{"num_hidden_layers": 10, "router_bias": true, "tie_word_embeddings": true, "init": "normal", "beta1": 0.9, "weight_decay": 0.0083, "batch_tokens": 65536}
Below are experts of layer 2 (counted from 0) of a mixture-of-experts language model. Rows are named router (the router's row for the expert), gate (a neuron's input weights, with its number), up (a neuron's input weights, with its number) and show model dimensions 0-127. Each number is 128 + 24 x the weight over its row's rms, rounded and kept within 0 to 255. Numbers have three digits each.
After each expert's rows: "mostly gets" lists some tokens that are sent to it at least half of the time. This comes from a sample of Wikipedia text that the model never trained on.

# expert 19
router:120111098148132104169156111088150146128147160147121134113122086175129130119101133142114145079101121137113126137159163143149169129131118092144156091116109098120170150099166123097103106099127103142096089113095138143170168123146153139153136101111085135120086096071146159119144111159094162153124135162151139136115098152120120097113128166121117128140126077156142123125158105119128151141156
gate0:117119173130104163147116143105153103141107149122119154139091104064118148168164147136122119181155110134132133105128110115143121129149105159094164085101112133108113142123115125117125133151079104162112175129089126114172103141104085105100133128140115165102167158149126101131135092116141093117126089072138117092098145110119130162144116096124164140094151127133144107104150128130153132098150
up0:091108164166155179132118160199130125144132128093132128144131128136123160088125137119106171103122108137130153152113172113146158111079079141114159165138178131124118137128080148137089102097145159116113128160126110137092149133112102133111070145098168127125112159124149100148133136135132141098140104138116131101132135144106147126133112110161146152137093083088125137141160152123153141112108
mostly gets: "shire", "2013", "CC", " Wisconsin", " Council", " Val"

# expert 26
router:116115098152131104158152109090152146128146161143119134103126089176128131115092131144115147081103115142114129141155162144145168126126116091138154086112109102116171144099166125097103108094132107144095091117094143146167169124145157138159141098113086140119086096073149157119140118157100161156122134162148140133120105153116120094116125163122116126145126077157143126126162100116126152143155
gate0:156129158147125112127089138145142124120091106112142110107097134121115143128150131092152141120120183144082105126144069145132150118113112182191124113130136063120141110102095143126114147097107157125145103116110103132117087129088101144160125141153146140137125087131179110122146134140150108100171140142140134181128150106158129143074156084138160113131135146133154101138090113139103133129124
up0:136148138092090129120131120109137125173142135102134151128133119101119109144104137100112132150139142122141079136115095120123103164093144101112103094121136124137147128118139154111111150153137107114114156123166121110164147156093136085111124143136104137145161116172104062102097121125139106126153111116122148095122121103090097135041123125165151111117197103169143115117084125095116128110094
mostly gets: " William", " Bar", "ca", "ford", "rac", " Henry"

# expert 27
router:102156139142117108089094165154104120126106139110101143155133130100106107134149112143118127136156136127115163106081105081103151136142118100114125164166144119140152110155097086162162117167138120166174112164120083146125086151112142146106133093133127100176153143163096121134128109154110123132151103152160112153166129090151126116151106110107120103129117150134101110097160160127103096082102
gate0:148095155134129142096129122159084128090134125121177166157138159159105137125144072116138118170170096146131146109094102077135121129112159136124134129086129152158104139153085132135170138113168166104105137145129153119134121168125124109123191142126140100162126097151090161128127099107105158143137085119144144138101175105143111136134102122123133173142154121117103116153139153158142121138109
up0:144088136098122113089103151149117129092095131123170134115167120139128140153121111129169118146162142143156148085122098112099091112111143118109110137136113165175113122164093140137203127104129137094154146142121155108140146156136176131110162142124144128167099104141109163128122120124134183115123088133156150108112167112139130116131102095090127125101096157112114108133114178182144122121117
mostly gets: " an", " t", " g", " p", " di", " s"

# expert 23
router:154110185169086156165128101158107132130091126158089135103124134122105141113145153151135158119132113134144056081135132130114103150159124111151106120088113097143119098105143102132105145087127129095124131121108144164157152094121111159157167112137131145116093131122143140142141130176166112129144139096135102143116119102115089094143134144100106161151147131118096153135066107125171126129117
gate0:157091112113086141124127091137131143164140126115104164112122113132134141109174167129096136167125136145097129141106114159133147142139134107175112135162109173105140152106135154153144065134114081134187130130120151136127080130109107107164122139121083141117139116136125168149119134152091088144136120069111124151146101132108161149129128115132102138160129124099154102153163135092088131164098
up0:172113097115116153122132076164099146147149150141116136092134135153168157155143131137115135128148123130104140098115122124163138137156150123169099092163127150113151169136130163160142127146112076127150090099133122138123088141114116095186080170112118164124128093138116164127171100139127081154114108076142178152120103126158133146114115122120142135142115153109139107121169128120119133143098
mostly gets: "'", " \"", " Ne", " May", " George", " '"

# expert 11
router:116119100153135104161154109090146145124149159151118136108125088167127129120099130143112149075098117146115132134163161146149169124131117090133147089114105098120172144097165127096101107100134106144097098121098139149173171124151161139156139100111084129118088100075149164117149112158096159163129128160151139135117101156123118096114125164124119129143122083152138115133153098123123150139159
gate0:112117120081177110121116163128108109116121164109132124099122132135131073139180132135081112104095145105106100083111164105111129123130135136130130138142150083124069138115109120128156079122106136175162163150111100163111081139137144129152136144120164097136110149155101128113107098150178154131156165150079134114135109083122127144129161133141122160121115150125128120130118153122138112077118
up0:179148115078128124084117135189151095143137130114146155111105083103178172103125122155091101106106099162117128104103106138108137122165146177170126152113120139153115141134139120121126141130125101126134157127071130144123115145146104127133122144131124153088159197147145086118132146121090132121109127139147094128139148097127115127097161151098136167105107129112114134133102126125176125165112
mostly gets: "wan", " words", "olf", "win", "y", "ura"

# expert 7
router:117111097152132106161155108090151144132146158150120141108127091170126127119100130144111153078100118140112129134158159144143168121133119090142147088114107100120172144103166124092100105098128105148098089114095140144171167120151160136147139096114084133124088099072151159115145111158098158158119136159152141135117104156116118097117127165121115131142121080155143124127155103115125156140158
gate0:109118160121113150120105162143158115126119091118152136152122134094134084110130120132104141120129151150106149106126134129141105110166116119071087113124158165151115101118138134107087128146117122140151117139125176117090110114162158090141156167066133147089162148149152129148137179121130115127152157097126134162145153102138127151157143109132135197081145140145182119076145107136131118140125
up0:102128115138140107160116148105135112139128092162150126137125108089149093120182119100098150127147099076104129139112145090093133133138093129100123104130143122124118122189102103088073124140131113154118103089113139091132150096118117111138162123149158126150141176144166104136145136115138108146098138155084138113168157144122110145140089073119108169123087128133125084126121122154099118120093
mostly gets: " Win", " Inc", " Ltd", " Gon", "TA", " mid"

# expert 9
router:117113100154135104168154105093147148131148159148121143107124089171131129123100131147112148083101118139118125140160160146147170121134115089136152087114106097118171147095168127093102106100130101144097092116095138142168164121156157143151142097108081136124094099074148164120148116157097153160124141158151141136117098153122119096114127168118121127151122085150137124124158107118124151142155
gate0:107114130124118092155152153119105159161137083118134124169137081087139147138120132136103121120121122185102178114124104119164144160140082143145128127127142092155089133130092130130119103190113070145133187112131126102129164102116125140122163148147127136134122136142124121096133128087107125105120127120136113111112124136131169170079155113121138112085096137137112084166114119139091132089106
up0:146126141140115137191169131117093127086122104120153124082124136135125077129146102093148087126134181143114121091093108160150129139151110096113141126137108111109136127164118123106107137102130093103131131104157159115118112117126140148122139138091103116176137127123111075118112112098166154083117185112137146119122107142147171165143127161111144124116092121130100135091153164145108174126090
mostly gets: " death", "ani", " Land", " et", "pl", " o"

# expert 0
router:154151138162159145137099121110153082100123094148174118142152144109164149145148146121134134169103142092114112138152099126133140143136120133104119122148169172104122130127124136163091138157177096136118134167137148118130108090136106111115098138157119114167136119168165095060111164137114150089143109128102057083118140136149125142143155148109103114119127102084145159154123121128144137131139
gate0:169135092135091086079113120122118134130093086097170127172163138149116108132125098129086131104134135174131111116163126173128157103096082141149112172146125106129133119148130128136134122179086126177096144148114106136127112150123149125109103112139077112138113168131129118123142113123161181147137125102109104141159105125120116162151161115111140169156084106088119126126104145117148111125125
up0:124118106104115127111128122111115118122106105085189163126132113121162107110056115123129107063119111132114134156095147139176129174125122136147119203158139136154156138111115147153135125158112125176106141146130159162143152141126189108142130109120114123114088115114111111132126113118145171142144110096117099078175138108126137142152152140141143130140110161133114145135092152118116120154097
mostly gets: " game", " League", " series", " Cup", " album", " round"

# expert 30
router:114116099150139104164152111087149145129143159148118138105124088171126128117102133141114147077098121140113126137156163144148168121132119091137155088114107095124168147101164121096099105096127107145095092122093139145169170120147157134150141102115083137118086098077150161117145116161097161157125135163156140138115101154121118097113125164125117129145123077154143122126155098116128149136157
gate0:109143127095146121122108114092102134128135123099123143140115136138140103095139157108134090132179175145152096121147124105141107070165100115071136131163119124121153056079144146112122181098133142121147145095148122106063150107139113132119144121139182130116148131170101153146133121123120111091094099140105099144095148111113116167115094125100113128098163123128115137145135125131135146116151
up0:151152105115143125119116119119098128138125116122135117123132145138188103125156144081151146116159124126103200121145118173155154131132146167155101186168142116105142126147118132152135161120105151147156104125143094144122141139141134096113183163137148121132174119147141144116131113113121159119106119148116128211145154108137140151087163108124103094136154158168119103132175136129100118115101
mostly gets: "ide", "\n     ", "uge", " Public", " Arch", "ea"

# expert 20
router:125123097146128090169158110093153151135150162154128144103124094164126136119089127152117150071101121142104123140148162141146164127122119093144147093114104100116169144109151130096102104100126107141099098120098151140175168137148157139155137100124085136121092104075155160110146108160097153151126134163152139130116103160122118097108124166118108135142131078160146127131155107116119150137160
gate0:128103175145139137147117099129147081147102085122191113155141143089105083113139175160134132126100131143126125135133099157138117131129162070086098140110082085107111133115114133139118104130104108091147133116118174109135136124098133095086141115116133127127130157123115139129148127128130145160141066106154085111123108150134107180156093134143115126141088146128080134120092135119102144111146
up0:132128127124128116161111093111105090151127125077170096130161152112135109162113146129155075131127125188136141103099104167125143120138110106141084181111116113129128138168145146130120096142104084127111105094131138109113110108142111100076180093140128124115112132166118129169147106146132109172148130138157100103085134117133083134126088157114138146146116163143142143122102110172097107131131
mostly gets: " —", " unc", " Flor", " Jackson", " Field", " Nicol"

# expert 24
router:139120103134136148144141109118136129169145142133132125150139121119163145111101095100102136101113139157133102128126154099137095106161117128162173104115119136102138134073109156114143124098128106122154131110127125129136145117148130113136173105146101188149079120087104159135087098155098087117098158170151148107080110118124107128106135092083137113129105103135123066146104120174132165084149
gate0:160141143095185131142162129157080143101116139116112116149123091135148165120139123142079120149167149161153100106154131126143150139144147125130113106112112109122097123141114142077110105113066131137104154137124129100130108156153113120120172116104145145119127175159150156120098170127129128163130150130145121108157121081155123178157180111165147145157160116127130136144132104135079160097142
up0:143102144079177156165150136147092103106117118131114115125163097120152179131109150153104111127175135132105105089117105132136151147117114106110131130140098114149113163115117163108072129106070116151102113149143101107115096130149150133147155124138138158102138147127133133125102144124098132167120142151144147113119127101167141183155168123149157123152170164139138153136147096114097192121117
mostly gets: " France", " Q", " Ta", " German", "ō"

# expert 18
router:126114097151135103164154107091146146126151161153120134108124086169134133121100132140113147072105121143111125137159163147150163130129117090135152089113102095116170141099164125096096108101136100144099092119095135154168171129149156141155135105119082132117089100075145163118143114158097159158124134162154138137111103157122121097113132167121115128139127084157141118125159102121126148140155
gate8:151135108121135120090131124173144115121151116112133156144133181143143120133115130121133100143152099153132130128128115062102121148135121159152083126130160099117083100162097105164108104124150162108139120150140095160143140122155130160067112102088145135130163107133092138129112109139135122107116110157113140093119148101167140123149116108178123144151162117184139087156138190093125151129121
up8:140130108141160154115149169107154124111166123101138107138101128098096132107123134115133131135115111093153114130067128119111145146141137119087138151149087094132097112119111140194137168164156161156160133110166130134121143132112153149090102155093075147125176156115108139132127094116152135118082113106143145113169114107149160097141128124146118154117157161123142090146098160097146163149110
mostly gets: "ire", "v", " sur", "cer", "ub", " ha"

# expert 16
router:141149121129168172143144111123131144154113152104173126119122151134131117164112119150116154122115121163149136122132153139146151070127086127146151111122146115103159135135127103174147085164161154099142121165156102157134130107138126106096111158154166112159150135140109081124117093098126111117102087140110107096103151097173097138161122107134127117141100100112157137089137117189106083152109
gate0:084112104155169100171133133165130138187135122109101112124134128119125125197115151162126115149141103104151152092155117123166118103101123156105125142098167148099129079135124142155116119134133137131162130153130123099149127115149132104126128153145142170126138163092116103080103077117128132101129167099093137082141135089128139169108112141089128142163135124148117126123165153175131108116147
up0:137121113153182130169137130150128131161144150124109099104143131117115096163098150126130087140095151121148159106191116120152151153073119204099116160137165146125119136117104130139082112133138165137170151136120102067129135122150131089155116156146130147142120132118156097102138100134101092125133146102107100115146115118147125180110125137096139111139141112156124128130179150133126115166139
mostly gets: "ism", "ual", " company", "ric", " election", " government"

# expert 6
router:123174116115165102101152145130129118149082113102165131122104161135130129165117111112128120075120100141136160118149184132169158107140146114173128116135099088116106128152136141149179138136152081156127124129167117107109131133145129146124159188112120110130114109089122155105095145092106175151133164126093080151123166159145111131137111099135161145127116091162135126111127172127138126124126
gate0:158123120129114144145113157134123118105085074116154137125110134069121147111159123119136136133161115095167121128121138167143126160174101136116111150137127103141115099125091127124086105123090116133130114154111148142129131176106118164143173162099126158124119185094116154124149143132147179176134127146077125145154140096100143148176156160143143138120158151152099136071137105120133144141131
up0:129157105127092149158158139135163130088114080134148135104094144087113142129170133121156173109152134108146103141115119145119117164146114148108109119150151136105104169153135092135126100150115143133118099138075149122141090139134139151130184175094123140128126157115162116102142123122140126170134157123097138158153150109098136146103099138101117154137163149143087120046148146107147153113114
mostly gets: " inter", "io", "im", "po", " Ad", "ys"

# expert 10
router:118112096152133103169155106091148147126147160151119137108123087169127128123100134145112149077101119139109121137157163148149166124132116090139147088113106097119170152100166127097104103097131101144100093116092141143169165121148157139152141101111083136124089099075146166116149116159097159156122136159157142133115104151125119097111127163123119129146123080154140123128156106114125151142152
gate13:109126168145124144155114119114114138114135093147151122136150146118105142118137135112124127150142133126121149122077094141137146100086094149137082121107109148099139170141102104178158144118146098140122146075132133173138136141130116158122068163114142185146098133133130130133099095077158115117099110125119119154165136097143081119097133103106133162111137129179154139145170109172155161138120
up13:116129119134104121150081127189120104158107128089155176137117159138127111161119104120170101149142145109167142126120114122154143114104121089119133125150108159105137147159123145131118162132138125108080126101132129155103129114128125119123107171105118159139097098146103138113129151138150116152098143087090072084158156153145138161096101132077167127139126152130096131152104145166155074151131
mostly gets: " Scott", " Rose", " Mark", " Jeff", " Matt", " Taylor"